config = dict(
    num_hidden_layers=10,
    hidden_size=128,
    n_experts=32,
    experts_per_token=1,
    d_expert=176,
    d_shared_expert=0,
    hidden_act='swiglu',
    moe_layers=[0, 1, 2, 3, 4, 5, 6, 7, 8, 9],
    router_score='softmax',
    normalize_top_k=False,
    routed_scale=7.48,
    balance_loss=0.000851,
    balance_bias=True,
    init_std_router=0.0379,
    lr_router=0.000559,
    num_attention_heads=4,
    num_key_value_heads=2,
    head_dim=32,
    vocab_size=16384,
    norm='rmsnorm',
    norm_place='pre',
    norm_eps=1e-06,
    positions='rope',
    rope_theta=7180.0,
    rope_fraction=1.0,
    qk_norm=False,
    attn_scale=0.177,
    tie_word_embeddings=False,
    parallel_block=False,
    init='trunc',
    init_std_qkv=0.0424,
    init_std_o=0.0,
    init_std_up=0.0424,
    init_std_down=0.0,
    optimizer='soap_variant',
    learning_rate=0.00366,
    beta1=0.95,
    beta2=0.98,
    weight_decay=0.03,
    lr_head=0.00469,
    max_grad_norm=1.0,
    warmup_steps=200,
    schedule='wsd',
    decay_fraction=0.794,
    decay_shape='pow',
    final_lr_fraction=0.05,
    batch_tokens=[16384, 32768, 49152],
    max_seq_len=1024,
    doc_mask=True,
    train_tokens=241400000,
    max_steps=7987,
    dataset='wikipedia_en',
)
Below are experts of layer 4 (counted from 0) of a mixture-of-experts language model. Rows are named router (the router's row for the expert), down (a neuron's output weights, with its number) and show model dimensions 0-127. Each number is 500 + 25 x the weight over its row's rms, rounded and kept within 0 to 999. Numbers have three digits each.
Before each expert's rows: "comes before" lists some tokens at least twice as common just after its tokens as in all text. This comes from a sample of Wikipedia text that the model never trained on. Tokens count by the router's weight.

# expert 18
comes before: " the", " a", " his", " he", " was", " its"
router:513547485500463451492470471516486525474515472540528540468465521453489430518477502510527486478473482466494497513499462501488498500492472495480556521509527531517462531497520497518496465512493531519496518488512490486530490523479493533496508527510537501485527480498514500496533479478488517511530444478497458500517526464533497528486446543530495477487462481478503475499535507546503470480467
down5:458529472465512487501503497511506503526505501550486495522501513473498519460477508524510530464516456458454486497510502501500511520483518484470473535532545452508551493502505535536518531511497497486508489460521517488528475449520505492489521472489507440488472509463478464512494501502482475475482509512494529521474538488505529537508557505517459511514480538528513564443468497482497497509497
down6:534507548527505506501527518549528515501486512470476506475470520535506492471490498480559498527531538524472539514494505531527496465536485527500485498498499547536481473528486471464460498526502521513548535471519478473527459518511465509499493481477534526524512488472464527500506479452539528473539463512445514491486500487502533527496469493483504517485537455496500511483524520515487519518516
down7:467492543516514510509500539476487469512520522499510565520465473522513445438506474501495498537473493490517506478471503502496494506505471493525531530496498502518520493503468528516450482497471497518539460519504550481521516504456509527464499523525453435505456466529463522514517497482490465507538543491498482487495527568463511521499504486504498487508514522509472482485501479490509479526521
down8:530508502524511496490464486524475500490548515519491505497481486494511494483474508562460493472527475540505510513462539517482506514486492495509489538464460512484452491514464481412510498474459521501515509505499502498479450448494526534468488518516512513467532485518545499489504504499482499508532507474486471516450501445541507520479465519507512500450480515464484510542528498512474470501510

# expert 14
comes before: " |", "°", ".5", ".8", ".2", ".9"
router:471478490516493501506529507522525504525479511486499488483501532526476497548515494462521504511469518533479545526534520521499464499458476520484493521541454500484485576496541526473476484517508484505496461515488538490531494527494496547528498509510467524495544539525508510511553542472513492525484493524521492476491471482507468460514515524525517485560484461435501509500518484507495512538500
down0:495479494510485503501483506486532532481473503522515501469471488478523507448505476518515496562482451518513526492491480516556490507474494516513511445491439504492483507494487450523472549506508478510443472509518485482498495462534475516484503493491548500507548504504529485487427489504533503538503494486517478500536499496493525530541496572508507508530513529492461488483508515487509464527483
down1:537487476494433504540516530494482480504485549500493532502492510506514494483473510505535520513528494482483470523480524452477522496501503473483477510500491524477524551487532471467491495470511481466527523514504489484499509488498538489533482519456520488551506506476501497527526515449421520483449514487544491474493494515535497482539534532498501484448479517459521502512485480551514493508520
down2:447506532510500523511553536540496511517466510498523505478516502497538492507488461495508488508461537500494492529510526507458515483495516487526505524524523486544473510466497517458491541508460512503470483425455523540474495512498499510503529495502463555500543553495537496504518497443491489473534507527502539497474480496464508508484517508551480529488523480506490523486528528502467491519481
down3:538520550501505518521527511559509495451518515521457473441459472484523486502479527487549484534488485473497505509508489497510493505498489485538505500483509520545450500528533493501513511508536527498556528467497484452513506482527506495556489515487490484526487466500507557463465497501464473453487511499543487483477505510503492504487513501498477543468466466479481500489500465508533497496544

# expert 26
comes before: "-", "|", "\n", "The", "In", "=="
router:517484488444468537498521475456483482471519483502502500512551513457505539488524504517535515541511491462504543526480490492483545482476503480496514525535525486526502495470528547513510519504446537529500524505507543482458497538507506519524457512531476492466469478459491509480488532471523512513495537445484520488486540497501484449507498498462472532494485508520514480472505491477516467518524
down0:531470478453491531469451566494492506490523466507543536499480499461489522513459499504461488533474462515541494510479494492503533500468498506485498489479510509434439536539477477503503490491486470485486511440506474538529486490486504478500498458503465533525494492520541495493488532492500496495504499502508507483489501475491526489457551509487484477518502522469474468469472533538494472474491
down1:468549510512492547504484538452509543533507511527475484456522503512514479523472482512497481474478500508520528468483530517496467500513512509481458518495501494489511510553512512520517539511512540525492484448499475482506519516522513516524464505476492526479496480489531505522510535519476486539552528490532441492539515459458490478469483501471514504521553513504470462490546522462496502529475
down2:507475500529541541494503456528499482471523447443485494473493467454463525525536501469502501470499493484500549535502526494497504466538457526517470499490533495498536536532529479505513525472517533509433491455500464493506491546508475491486505497515497539500538491458510517521529472503490496500533487510501529506512483495495500516517515498475515493558510442478485489507505503530541507524491
down3:495435552533487523510523477499537522465488460545516498533511523498506485503519494532504472484452496486541483493501483507539526492506521500470492509502519524485520463527465486534503465476452497490477492513507500496499529538478533528510510468527490477475475487498491511470533510502456512496505492506473557455517479563518482482517467462459499510474504510529503517525509476554487494527545

# expert 19
comes before: " of", " was", " is", ".", " in", " and"
router:515491499500513510524478501516528489505492510486504453471482511451513536501497496497482544529449562519458529466499533468524468498474540471468484485488517513477492518500519540516495500462486463479488509497506501474503481523536519451480543516546477511542493550553484482476528509511472496490496458543464542481498454493499509515491517478469523504523494492471504479503527505547493503497544
down17:548487497471507522520482465459516474501496511483527509522496524498459522521523512559482504492468514492510467501528482473512523457526488556576486519487499478478503503515496435454485453491557503513517510464485502526494495551503496470529504513521519514503485510447467490495490476510506489479502474529507491520542527520512520505491497497454445526469497477495551480479484511489487512504506
down18:484501528535499489521519481575532441496512517486468521499495496455464491517529515483500519449512500470496481497512495476472509481508475496550477540474494460528472518492495505505525504477509495508491510498504486483479528476511508532494482497488513495446546499482528518515518495509517469509490445558462477559485505532482474523446517524505492480495505491523518541492436487521546492502508
down19:454462468524472482507467498490544479466519500516540537549509485468510508547481541529516497519490488461459502524494499476524541540505541510469471505551488493528537483499454483492538465524491493496485494485485529496497498499489484467514534455511481486490498460510534544495499486474499533484491517497516532481475527517481472481426505531486508465514483522508541491496480492508512483503540
down20:524505510458516489516517508501468480480530492459511494466491511483505466507478493529448523479500495498499518504499479480443472534485504459486462468465508495505537449475492536481517476522527481487505506514441521490498507525495496479491512537487484508526470441536507517507562517538561470503528489486502498522524498496476516472471435528520508502451501505509525542503509470489512485497459

# expert 8
comes before: " in", " and", " of", " to", " on", " with"
router:566500488554494498535460527498503480492516470482513411487520497513495516497470471493472529540507525466473514512509473514533557524450535537510491512473519495516472519532485477497495503518503508503532467487485491509483513509481488492507462455503509481465489459458511489512516510480504513503557513560522463529489501494484522533493513528497503540527506503490486499503496487443516518478499
down5:533504509510489484499486461510542495483525489508525447535514488491480515501491525541492470477497512458482458519523482504513542535476518477500500479485497489464466483510492510511530446523470525471504534488522506479470489538478577492499499495457475462506538471467523467470530477525498519479467537525527462480491527449468513490488482505529491463499492498514470510483479546482490483462508
down6:528481510532496492511523506495535491509494506462485484490529421520566499463531465480493523494474497477536495516514505498479482517516528517512485507463488543480453451450499547515505486573471522512446505513470501489498558511501473482500537520527488518499502495484542491506476543510498510496493495485518471493518495523499495512522510543497517490479501562497487494523495537520506471476526
down7:517499488500508541512515497473483510483456496533512505510552534535457528505543478523499474525509524540500496470527507504489501549517486519517460511475501519476516513514512496495508494487506515531516517461538532521500491507523495508496514490510509613484547500463484496506544472485477474530511520497488543517513500493459485506494516526526509563497551484503502514465450486502472490525493
down8:461506513495493493453524488517496496481473488490495511539473521503478498533551520501492440500471471529508475507465487470458522483499483526477502457478436495540545498479453471501527480453494468476503512511483434506510485527475503523482515533458485499520529509534452497488497473482527510502497494492483481515522520524497469422504488506514526504503501475493484491499497507525527461495548

# expert 13
comes before: " ", "\n", " 1", " 0", " 2", " W"
router:493509491516489473461527511518505500502493504483518515486468494455553527450547496496537470471536486464474495523516473469497470489502466495547482506525534506488471516472477505501476475507480548518514490467507478489521524477553516534507531472529480476520514510520492527434479511485464520451500505497539464538470482501501526452528480479528503505497476503537510477511508480544547511504492
down5:525456487525512506506481515512499515542493462503533499491467465517506500504481522467507480516504488519457500500493460518507487520503493513458539570488504527508550507539482482499497489461469526533513506533529478522473476502494493497508503462559535518525523531480511483500498505535518501508510501466493527460465499491522506527530500506465553480485595493506533483450491468510480492491515
down6:471471480469516489521506472482527502480517478468508535514533503489477519480525479452509523512490494556472519465517506507468461478494501484489498463471483512473483472533495474475497548509517491519552540509436472481508527492493511488464488468448519492525473506475440506491506515506543504459498493518538474477505485535476539525467555516510509480468491535523504469485478497505537513489494
down7:507517535491504467538483476473521537527521445490503508490547490506507494514471468463506552473545493494484455495515532503495565522490493528562486504475510512509461540493483464495538519490539523505483467502536474483491473503464521455513540506469520489480466487474532481496534491496484482477485509492495454501519491512470523515497449473464525487500490503546487526503489518485517497516465
down8:518510524486503487493508477483463514533484487493517472517531510489471501489551527479489482520507504508530506501528486534514478487510505564476485504506516493509510485478566533553505475485465536466475500483507467537485481477530511524517553482507449468498498508497524517558477508537468489466481530506458515501516517495525535457492518493532501474530515448441530502504528481507485538473505

# expert 5
comes before: " |", " 0", " 1", " place", " season", " League"
router:478507498536507527536521558446530496514477510501544511549523510557438495481512531507476501493536513499490505440555513524498465495475518520477491510512486517491538480499494507492511477501538498505475505517503484527499545460503512531516473525430485504462501537518482490508529505536493486489566532512496522491516525503517448483549486513469503498522510515521496518513507509473490494501500
down0:555488511552518500490466474513491480494536529475479491485535429480540529454497498529523481516504493514473522512543494547475505520506496476511524517466546484500487522512495485500510488493524488506531501473502496503491460487487516526510481476521526523501479512532509529462518512498525475546480530462535508488524518433480477491439458511507526496507492490487480464496463452513509533502464
down1:467492474470527500484466534487505506514488462531454543494498514505506521469562510523447491497484514491467510508552540472503483510527487503484555521453514513546503485518482507509519477478470512487534504522545467485508511509482524524526491494506517494472464528486442458515517502471527479513506547503486480556515505474541514521521496462502489538536526490501462538514501494506512510521509
down2:494519484509504513497507497463516562524525479507488529505527535495495531519540529500514501481483475515495561476475480488512527516565533519524470561485539487508523495531501457505544492497481509486479525466482492503507488475510515515458504496480515566490510477471477490507489510517462479485502531514473496492555536490479496518555447510507487512502453520513460540487521493507514540493511
down3:483460491501495496548489525494500493481486520472477483553520452540475467532486494450476493476513497486466459506505511523518493514483469496488492465523510474494499509495451552542512465483526468522504544514495489490520488514526484526505484475503478498439514487487468503487513475541569482520467505485483451460534474530509514463523511507468509562533489484502525503525477494517496512517489

# expert 17
comes before: " and", " the", " but", " which", " he", " a"
router:468540538459520496540451518529509474476568486544506488473473497485498507521486524521444466520495515524498467560518478504481528472498539528509497516485508498513463488493484477527485541524492488518533448490466525476485538491513479462514526527535540501478539474468497473511475489523488519475483472553517482497535500505478510529505481479513477474503499502478492512495510499463511480510533
down0:478502533523479538537453511471513522462517470530471545507525462485534515511516558503451524503486512523500455489498482515489488535471548521470533503498514505502478516543480506469505535538513463500533472500508510515483517495501474491517514534506538439530503500520459508483500500469492486460479491473477477495501530487493471496486528488463524476486469529476462481521511568485505514495509
down1:487493458421481493509502508446474532530518462509467522510477485501479522484506509508497526504532518507503515486501477515498474495451518479484510518485496477509496513447571493506481477497513502492481502550473490537480497470437463450507503506468467502505506497529501500512470537491495524484520510514498461490482493517567496506488536489477493545504473526540523519528502488454465477523473
down2:491482494484539473490492511493501504474522501489511514524569522501511492481469522494527511485487482478523478503498496489447483458510482522481510514548500490523548478522468476476504537479480502502558496525482545504516472547498505483486513498513543487521504462510483503486494473539492473508480461509479493472488538537472530449487476476562517462523503513489491540476546501526454443477497
down3:486515494541480490502543508494516508503538492528519473556509500491562468533510512519495525501499494534520469494536508515488510533506464474512506478487477476526473536489489482504509461510485507458507495551520489515557463539464517460489477495474518492472505509500463504498499505531532509471456498534482510559531529502488512503478513468464519515468470559503534541472480476514496469466504

# expert 21
comes before: "-", "\n", "us", " species", " =", "ia"
router:523524471498514517460478513465522526510468504507535499493513490485504518554472487503507545517434501515462504514512505519484481506473506504505476433510510507523479566483502520505531517461484479476577514511567471498480475492497499511470486535492493515556523486536502460514483510456502506491496507503441489488504509506484475503469518489512530532509498493550507485485498518480537521475520
down0:500489502471474520458505515514483520458539455479503507497498468498491514519484504506465489483508511540489504497516490529483524457527473517452507504440500528485461511514562467534487481448510531531518496477521483528515500538522484491449501487481525495555495500470493528554479474514504489520477525501554490445517493506474506544481485458498473534538485476502495512477502481508480522478476
down1:487526477505500503507496491468464506463438469522521452473454519487517524467508487497533506558531515495494506468481519541477538506519496530482505506463497489513494469482487479497490507495521525465529506505493485529487499517566492498539483474530496473443513516475472508499506496502518499481475490514465526561490492497441495523487448453498468481480456528510514502521469489490451477508515
down2:509487516482503512492538513499476541504503483531455443523522508460496509482498525505544550511524518501492495556514529492493523533522490538517537489519489489503474530512487503522486515487537470468529527494499481500507474485531488488484515523466581557441479517488542494491498487479519536476499466526522485519519492492460486536522536474489482471479478525479512541474504527498462500489481
down3:476487495531457490500454484505498503521489532522502465512486482480478481493463536485487453512545466504501517482497463530508545429507518510491517517489484472469538476524541475519516489455475489500522500481486494504493450488494468469516477510495534467526469524484474495436491447492499567501499465478527492507521477511505507459473477525472513467511492503483468514455488475511485480487512

# expert 25
comes before: " of", " and", " in", " for", ".", " was"
router:454533524511526494488518545516517485517527474532488464465480508492430507478537484465500499528459509519469519510463516476515529509546484480478494459491499475517475486496478470506503490472501469439515494480482446486538541509513511451488524497527466502502453516508525464519473544519512515485489502534522510488518515494503500534530480505492470476468489514458493556513490494493503463498476
down5:469520501512486561503506467489477512555509528439490468507502520468493482486520522530481497496484509536488502554473518501521482505501546536518551549513498509494506459506505500522547516537508535543499478540558493486514507468489484522499547486494523513532472486509506459476516512505486506504498488501482485445525461464483471518489504487490498459498499505489465532459468505496546489508475
down6:553506503453488501446521447501488454510484505504486524488492489537459516500533498504481457495486489485473498485510502505482521513467510521445447546480475497502503539508510489523500487475475499457496505487485500537470494504517500475490491522490494502520500510510516428545496519488499491551450462534506490474502497535501474478501537450477513496490518545534492476477489466496471518554472
down7:460513507518452510501485504517468487488532536504545517492527493511487531497525476482455542488511458477475512472485472522480481491529515480519513472499528485500481458493476507532476505513485497491490471531516485458510555486485473457505496479480496577527430517495532475505489495504456482515491484510552463522526463540465520535486505495478497481493479501537502552503482500478515530514495
down8:449495511513502484503504494493552509525496513495537496515530514518518547480467505509474474476498491476489538498487495521455530543470465485494496472496516543519527504461477540506510468493513509537493513519531511498513494470452522535545454475521513469483542542522518487493449526501502456508513498521485452520523482514530510505495523501509477492506443512443486456510534480502533538516509

# expert 12
comes before: " |", "'s", " City", ",", " States", " State"
router:523470506506477516494513550525516479488470515501486500530517482506442479514486504513498476498536479467526486501480546494507489482493496454478482499468497483523468445487472519523496463494552500486493554542530508461507531465491509479497475521483473497501493551494531507502490493501506509462520501564441534484491490478496475441508514498466504514493523540458519530506494536516512509440495
down0:522495473498456488497541537489499529517474510535538452484492514477512488463511499509527538493499483499486563499491496514542478489531472510472497502518520512498518488499508553500471527536480511540475508505490543488504492499491518579509494475504515465507515494471521472494480484435487496488525535475504524460505516475533538426521475508481496480466477482503509514503517463500489549512469
down1:500494463511515575505478513496490527534505509455501500496478456480492523502443505517512513497499500484478529522465491502526525514556486477478474510537536515505551509534514482486505504491510479528495489530494523549547520504552454479484518461475492493517518478517488529493469510490490472489473533467485502481480504496492520559483486532496522508448522519455502492511482493510513562457518
down2:502535465520475519503499493502521489544500452498472463472473467511500508504486456513497575553505489495472490518516539489498533494497473506464474485492477516480450521482517504501473497542516528457464537491476506516467544498468486499515499491448480480489480513535532492543493467496536520480530503449509505461481509455495527507531505500499503512473469513547492463513526481466505479496519
down3:507513478488486511532504473538499494505459516513480496526498518514495467444502552453506520467525520520477472497505494473494481476504510541472493500525466515474489535532515506512500446518492505559471514567500508502487547495475547477483465498535478535516500526493468482552468509505462520494552491536509496494493530479491506490505504532507494490550508524438489505474529468515494481480507

# expert 9
comes before: " the", " to", " in", " a", " by", " on"
router:536502521510510489513482515469546523479488507479553483540497533513487458498544521523517518485506488545520467472534549458512508503514530510513492500497471552519545445502488471527489491522507478504466540499484512470513550493503503515524487515484519519458501516473498521544506455539513471531501528507497491501501510491480445506545438512488524491463483487508488504538473518524474523487496
down5:513499525503501477556475477475487526507451531495496516517479510488475502553498513529498510493488453484497470474460457526541520536531505481522462502495494465490501490487494488498433473497495521496450505546500470506542549485497462482518477498526510522460503478500511454465458499484467496506529514520454516501508519529520513521498454472512524493519501472542477492494518498473484474555515
down6:511446452533478525436485500506476535524482463520477501490479500519464513512506470446501496459484467542494515526457487496495488523502473548523525546495508491527467517549483493495522559531482477514491494450468518507493481534530502496480509485469508488519464482473492491538505517503518505498508462505488484495522508512470520498510465520510522475495527492447521533475500512482499551522538
down7:487490526465471523523470519527492498518542515498485486465499509485537524462513516502494479544482522488476493498470487489550471504507459515465488486510484476516491519481506549502451508489506483559505492506491544508492469488499485535484492479501455490477507493544445496508555486467484472506550502473463435474460513550521498497512473465519516533504479516459479542512524487493507492486482
down8:497503495473500484503517506444489502504497546570485533544491536476514455494514493431480481511562493492522459479524474529482492489525484507539530497495473507540549507550495547512532520479508509530536510518486539466495505500476493488517470473508533530492483466541480507511487495506485456511458467476471495475513481514477495491527521529506465474488496500471512511504467470493498502524491

# expert 2
comes before: " the", " a", " his", " be", " its", " this"
router:479451487498484474491491466498472500518522491474494547547455497501531498520509482471518514470482484498545454529443465541469485484529500534481508509531530500478508476509456517482512529520482474523479547455500467488515454522509494514503524467519498466495487499502471493472521485479509490541523527461478472471517494521517510513451469470490547477482490477527488490487537478474533506536482
down5:490508502531475537472510502551480501523496536479483517552480485497511509486558483504502455546504507529488513486510489494506488462497491522477494520473504504512538486482465508516525469468532473478466505499452484479466504489497477489469504450506476531537467539548460535472467491447504495509481486510516502536517540531501479551482529497498479490552507539506490506463502470465511529506528
down6:491525497488482502470500494521472522525501528468493510469511494494488472485442472491509479502478512505501498515491515526478472502492494486493508489534524493495511503507533537523459459481577496491439529500535494525516522478490513501526535528447512514504529434489529474520512504491510503473488536530480500510540570522483491532465456485495518463528545479509486476462520544484495528513522
down7:494526519479499496532507533543511507427531500471508520468531469491496487427531513522506511532506472492519434458493531480518515503529531508511440487486468504485515530476486485506529501481490489509496492498481497501521485508477530506472508509537538465469470437487501481538483533502511500479467525466516499455461498500492436505505481511483491511514488509450480497474518525513484491482522
down8:496510440540514507489484487484538511516475542489509513507510459547506521512478525481535494513461492535470511505467478493541532508520489499444529491511511527514442529460519477492487527488501461525460490495482475493526516500476509509467484502488521522503488514510549506535483524496494474512565525487484513465530515546475462546482460468518493530475497528520507477465520520499506533478474

# expert 16
comes before: " |", "7", "6", "9", "2", "4"
router:501463497532532519528488516517488494539537445536462461465529497532514520488468501479490503456528500508503542544481520512484505479485494540528489491464495466511469482481506501489516532531569500490505483500496498502524475469478519506508512465456481515477520515479458522484575494485518448511509524515516530553491494492523478451480516512531508520512536505522489486479512499492476541505514
down5:463500442482473504517523479512557490504503446486490474499453493531503528531547493512541485503506519510513467540494436496507474487489575517517474514495475446475537466542463508487474509527493492498454484509527500518510499526524508530477553531531511481502498484516492512494503506521507466532534517504510504492525470503469531484475498474515503499507500479502499521474500506448472521531481
down6:494502482492500549495509492515491481444466480501494525468431515527458510470543521517521482503526511519477512498571523489490508449474502530501493472487459512476539527509497483473500481513501509518511528485520455501495523514477444520507486517529485512483477491543497558548505523501494482455494475539539548528468503512513494510547510513466501500501508524494531505497449523498509484506490
down7:489498462531489514464497454489541440489480494505548509463562477498524516519482489538488517548503478505503524505502496520502482524491482507487445517462514488527492473510477485428468509498515448510516546479508536523473492491463465509538516484507515523502503498482516520491563512468515514471518529505496535480478480487502524486485456559485503518516518505469509510529486500524536499512502
down8:520488509456479514455513446512485496484477472486498506548514549518535497467492489474498515546508516540519486523514500531507536493473467516534490499510503459517479493516508482516510517492526512518522466472496554483522512452507494503535512500484492509532510510499506557488510483537520459459556507503509488496461492447462485499538506485489503516543431511535493535471482475485532505493482

# expert 27
comes before: " the", " a", " an", " well", " not", " also"
router:515552516487521533487500510497480503488510513482527533495459453465515478516507471542514527464489457484533459496480508525509477509505523504482514514498505545529468496517458535511498503522462540470479494506512525521537483540535515541526486535493513485491526481526538535530460493469472506547521511484483492503531506493472539515542494484511510470459486485496504490499530480522473469537566
down0:483485481511503514521502489553487495477504534460526481499543480483491543481502504477508495500522460525503516498464537482496508496535508539482533525538514521473501503555485530504504493476490498507493481493514481479497490483497470534487500465531536419475489483481512486476512468569469532470489538519494502545483447460472493474512501498483459475497547483486535467484465469516508506518476
down1:490495540499476497495502520529494498498516511500494470517482503449499475508463476511510456522502509509493489527528536469487504472496504531441519472532504480547538472515527493542499504504506478508525488496490499506500459487505477536510471553492458504551512484549554516523564486525505495458484541504518493507511431486480490513546539498516508510474460488459501518483468499537519488521481
down2:484531467529481533516517535485481513508473508478524505504464510478494550527535452508509494524512528519486542539523495491496496525498479514495506525506487526523479519533513521515467529491512505482473509518567527547468529528502497462497517496530497536485519543532501505514484471518515496470504482496492515507532531472493479576503541470508498464456491494523516508456540475461461534529490
down3:453483521494506471529483487485510543545534497482508495518519500479533458495510518507540513480473484523500530536509537455489517519510539508501484537533509512429467512448481482455525519459489504483530499513448474455527491488528456540507516504488501502540482517480492486472499497485527500474483544481516494504482521513518494519473489465507480508464514497515503510566537503480508497450502

# expert 23
comes before: " |", "|", " also==", " ==", " Total:", " votes"
router:492449483482477498479511514452489503513449515454450492539516514511467478506509553510478524498468490520500487465511512479473463497525483493477488501452483509465521545531549530506493494462483519486433512488543490557481505503494481486508510498516518533528490522502510521488558503492461503478536548504488533467479507517499499465473495519484518530530535501528499470499465500484499515526515
down5:485519468485511515508466503530527498483498465468486509488482449491548501502505529492513478560493490511522542494437506488533490501495480471514487477506490480466513474510517516524450508505486456497530505441495525481491522547525550501499533502533503459431488460505530493490520525471484513498478517518489516529514528529479503490485457477497506497482500468479473458477465500499542549483481
down6:515457462485493541501501544481526456475472499459500503497484474515470515511501529472478493548445481510464461465481511495510489539538526502501502514467508512502524511496484520506483467492480505508558550474492474522517498522503525466520464501500473553515504536478457494503477497467533450482477464481481496529517533466526490482510524529493468507502489522471537523501534476548494525511497
down7:494506514488562482521492526473514521528488460510511470441503515498498541505501480546562495491520522489481521517492467520536485510471468488506462528522505510491500537515515516513528505501481515508477508478512545504500539518497532501517518486525516431501533491524507515577516469526488492540459527479489513511502488468503445515529490475465508523539493491544510540513505518483485473498465
down8:478536512473500498474493502479522498497502516447506486457525511496490498477532481490516502473518480490461473514533451459477474522536522502463529478498485513512527489511482486555465512531485462470482479566488501460484515482529544506533532512487511515498514483572489494594473500492495528508514508496508525462525521504508536518520487487510481533489484519505474522497507460495495470520501

# expert 15
comes before: "\n", " The", " He", " In", " It", " She"
router:510533465491460475545515499508514477504504513467536511462488498504528538471521507517459500553542477504513466502513492499497509491497544512474530485505491480519501510469513464451500467507483549522495489548485496518525479470520500480492521530525499514504487483512499536475483473484498536482487485527551471470552493483485473520505521505464462497472488488482563561481505501481497518439536
down0:528518502480477540532493506488515521482529505439511505527507510512549473536527523554491541557480476491490501495477500466505563514491498474525491473498513496495520462525477491525494486502532466514486505480509493479484481535509522475471497495492520454461504472533466552455466526497507509468493517512482476474538531476482481501488510501507522498511538421534500520493479482476491517465496
down1:503478519501473479474477465486480534467475485515493530525481500499489494482476502481527523480479461533476521484472515480470503556501541522523470481485505488505487472531519492487478521509507531499486457466473487516496448478552541471474507513522529453513522518471473483565467504509519466478491512500489489499503509538469535505582543503516487500490474503482451513487507494526492501522455
down2:531513513521497510567515490491519499497460511490452537531514510542521477508501524481541477551488483504507509538524498513503511526459508489490484506475525502529490538538478467483483460458477496497465478517505500459570487473449531510529493504508531475525486504472527481480506548513487508555513497478544521490504479470486537493491482514497506474512510558504501498481463495482451513519497
down3:472474471532564481496503513494490508499475523506525545475500509483449542478488472507510505484528485518474500501465499477483531528489506534496512484514481499466486505489504488471499482514534461522526466505465516463492452533517489523484497475489505557486530505531533511529505545551529499467485519488463480528477503514531522529469513540537474489486476518521424488497497497495514451469483